config.toml
num_hidden_layers = 13
hidden_size = 256
n_experts = 64
experts_per_token = 2
d_expert = 192
d_shared_expert = 192
hidden_act = "relu"
moe_layers = [0, 1, 2, 3, 4, 5, 6, 7, 8, 9, 10, 11, 12]
router_score = "sigmoid"
normalize_top_k = false
routed_scale = 1.41
balance_loss = 0.000666
balance_bias = true
router_logit_norm = 1.0
shared_expert_gate = true
init_std_router = 0.0152
lr_router = 0.000648
num_attention_heads = 2
num_key_value_heads = 1
head_dim = 128
vocab_size = 2048
norm = "rmsnorm"
norm_place = "pre"
norm_eps = 1e-05
positions = "rope"
rope_theta = 500000.0
rope_fraction = 1.0
qk_norm = false
attn_scale = 0.0884
tie_word_embeddings = false
parallel_block = false
init = "uniform"
init_std_qkv = 0.037
init_std_o = 0.046
init_std_up = 0.053
init_std_down = 0.053
optimizer = "soap_variant"
learning_rate = 0.00877
lr_mult_up = 1.3
lr_head = 0.0505
warmup_steps = 200
schedule = "wsd"
decay_fraction = 1.0
decay_shape = "linear"
final_lr_fraction = 0.0
batch_tokens = 262144
max_seq_len = 512
doc_mask = false
train_tokens = 1801000000
max_steps = 6871
dataset = "wikipedia_en"
Below are experts of layer 2 (counted from 0) of a mixture-of-experts language model. Rows are named router (the router's row for the expert), up (a neuron's input weights, with its number) and show model dimensions 0-127. Each number is 200 + 20 x the weight over its row's rms, rounded and kept within 0 to 999.
Before each expert's rows: a language model's description of what the expert responds to. This comes from a sample of Wikipedia text that the model never trained on.

# expert 28
The word to and modal or auxiliary verbs such as would, can, did, into; also syllables after k in foreign place names like Ak-to-be.
router,204,199,211,195,195,205,171,233,179,213,200,171,217,236,208,202,207,180,164,212,176,198,214,183,155,200,198,190,204,193,207,205,180,202,186,191,185,199,223,175,226,198,216,198,200,204,183,195,188,207,209,186,213,200,194,212,227,212,220,163,179,191,224,177,208,162,199,163,197,220,197,211,188,188,204,199,211,187,199,196,193,221,186,249,161,194,249,216,193,218,181,200,166,204,211,205,221,191,229,207,216,194,226,192,192,208,182,203,200,200,206,190,237,181,185,220,208,225,246,210,189,177,191,205,190,186,221,192
up0,190,205,217,219,209,203,165,197,198,207,176,204,225,205,237,185,202,241,198,213,213,208,203,214,214,182,198,197,175,201,190,218,195,214,178,175,169,183,210,173,232,216,188,188,173,198,222,202,172,200,233,212,232,158,180,187,198,184,212,181,198,190,203,197,204,222,213,206,205,234,184,231,181,214,227,180,185,242,171,223,180,194,217,206,169,170,203,211,219,176,186,208,171,196,206,198,211,174,242,192,184,210,201,182,198,230,183,238,186,226,184,191,203,176,239,189,205,205,212,199,214,190,211,160,164,180,194,194

# expert 60
Middle pieces of words and names like oun in announced, ond in Beyond, are in transliterated titles, plus man, ance, up, numbers.
router,197,155,196,190,182,185,213,185,231,189,198,225,208,223,207,205,210,212,221,228,220,156,166,173,210,196,226,207,203,199,172,205,182,219,231,213,220,227,166,215,205,195,251,166,187,191,214,182,199,176,179,208,149,212,205,219,196,186,195,209,217,199,196,193,216,189,231,213,205,195,217,181,182,178,210,199,195,189,205,211,194,197,188,209,177,213,189,212,197,179,201,162,177,218,221,192,223,171,160,212,178,180,209,201,237,186,237,186,214,189,201,196,226,210,217,255,221,209,205,208,182,235,219,206,191,184,193,212
up0,179,172,209,187,180,182,220,195,178,208,211,176,201,174,180,205,195,185,240,173,207,202,210,190,204,208,194,214,196,234,177,204,221,215,204,172,194,202,149,204,195,205,232,185,214,209,175,200,220,181,215,201,160,178,229,201,219,186,205,231,198,190,193,177,193,179,186,173,177,218,194,195,235,212,178,161,185,183,204,191,166,189,203,242,197,199,208,208,182,144,227,189,196,204,208,204,218,197,160,223,172,201,212,163,197,179,239,198,165,198,181,210,202,207,203,209,206,198,210,235,193,246,159,208,201,192,205,205

# expert 61
Letter pieces p, u, id, such as ed-u in website URLs, a cap-p-ella, Hv-id-t, plus line breaks after list entries.
router,210,196,212,214,191,196,198,239,174,156,191,169,216,209,163,210,212,167,251,197,183,196,188,217,142,165,203,179,198,209,190,232,208,201,209,196,195,171,222,264,199,199,192,208,205,213,166,189,185,228,203,173,188,193,186,207,196,197,225,214,190,193,214,222,210,201,181,213,189,197,200,202,188,200,195,153,218,208,234,206,221,218,184,201,197,213,206,178,200,162,237,202,242,196,209,219,228,182,188,172,198,192,181,189,207,154,212,199,184,211,208,160,222,188,182,183,197,187,164,175,214,179,202,194,190,153,213,198
up0,192,208,175,225,231,192,215,212,180,203,214,178,227,163,189,257,194,197,195,204,191,245,208,200,184,186,194,196,209,218,185,204,198,180,200,204,180,188,192,221,205,201,229,225,219,188,216,210,210,191,227,221,178,173,173,236,164,212,212,209,197,199,181,198,210,185,205,194,209,216,183,189,205,208,211,189,201,240,182,149,203,190,192,175,206,181,203,220,212,208,253,201,169,212,179,241,193,177,198,192,224,183,189,170,251,197,208,195,207,231,222,215,204,184,171,176,153,219,208,178,193,189,197,195,168,186,205,199

# expert 30
Word pieces right after an initial s or S, such as ail in sailing, ent in sentences, ee in See also, ff in suffering.
router,242,213,238,195,204,217,206,172,200,224,191,189,220,237,231,168,200,214,203,186,192,178,176,228,215,181,174,214,202,152,214,166,187,193,214,213,241,188,196,202,212,224,212,208,194,193,161,211,196,182,216,230,196,193,196,207,203,217,217,218,168,193,191,190,198,204,187,240,218,214,196,204,194,237,199,216,175,213,196,213,186,180,162,230,195,206,175,211,209,180,202,214,169,183,175,208,168,208,203,224,236,189,202,172,176,209,205,218,234,192,191,187,226,206,215,196,204,204,227,237,165,200,213,227,193,186,207,184
up0,187,195,221,230,203,167,211,180,212,175,189,206,209,223,201,198,253,186,178,171,196,171,209,197,163,232,198,181,204,169,178,173,229,214,209,177,186,228,206,203,214,198,209,216,212,221,189,174,216,204,218,197,218,204,180,200,167,169,215,202,169,154,202,202,217,198,196,212,218,202,191,189,194,251,186,208,197,203,229,193,194,173,194,193,184,219,180,186,216,197,159,186,191,227,183,178,233,210,206,228,234,178,227,208,214,250,189,204,232,174,192,154,218,163,211,206,199,219,201,190,181,191,211,199,209,224,188,186

# expert 23
Word-internal or/ors pieces after t or r, as in tutors, arbitrator, restoration, electoral, plus T-initial pieces like Toyota, Tanya.
router,172,174,205,216,196,174,206,190,185,196,216,208,176,201,225,201,217,234,211,193,224,219,184,212,201,161,164,223,184,153,217,217,198,211,192,202,145,177,178,187,217,188,223,202,191,191,177,193,211,196,192,224,184,221,193,221,204,205,176,188,196,200,203,215,209,193,196,224,238,211,198,187,189,216,184,208,228,252,202,195,168,188,190,220,247,204,213,189,204,206,224,200,184,177,170,169,208,210,177,239,225,189,203,214,227,173,214,207,197,228,206,197,219,203,238,179,198,242,205,211,185,194,221,219,196,203,213,180
up0,215,190,178,187,196,185,208,155,221,169,216,221,152,222,209,197,185,195,194,213,184,175,198,202,198,183,192,188,186,198,206,208,209,228,172,184,169,205,181,203,194,207,203,149,187,182,215,181,208,213,187,193,221,203,207,209,227,181,219,184,187,205,213,191,235,167,197,211,223,204,196,217,216,244,185,192,169,211,215,170,184,199,206,182,208,175,199,245,178,191,198,220,161,195,187,241,220,209,190,242,199,192,205,212,219,212,219,227,192,196,197,196,190,197,194,162,200,200,208,202,164,203,186,209,180,223,224,180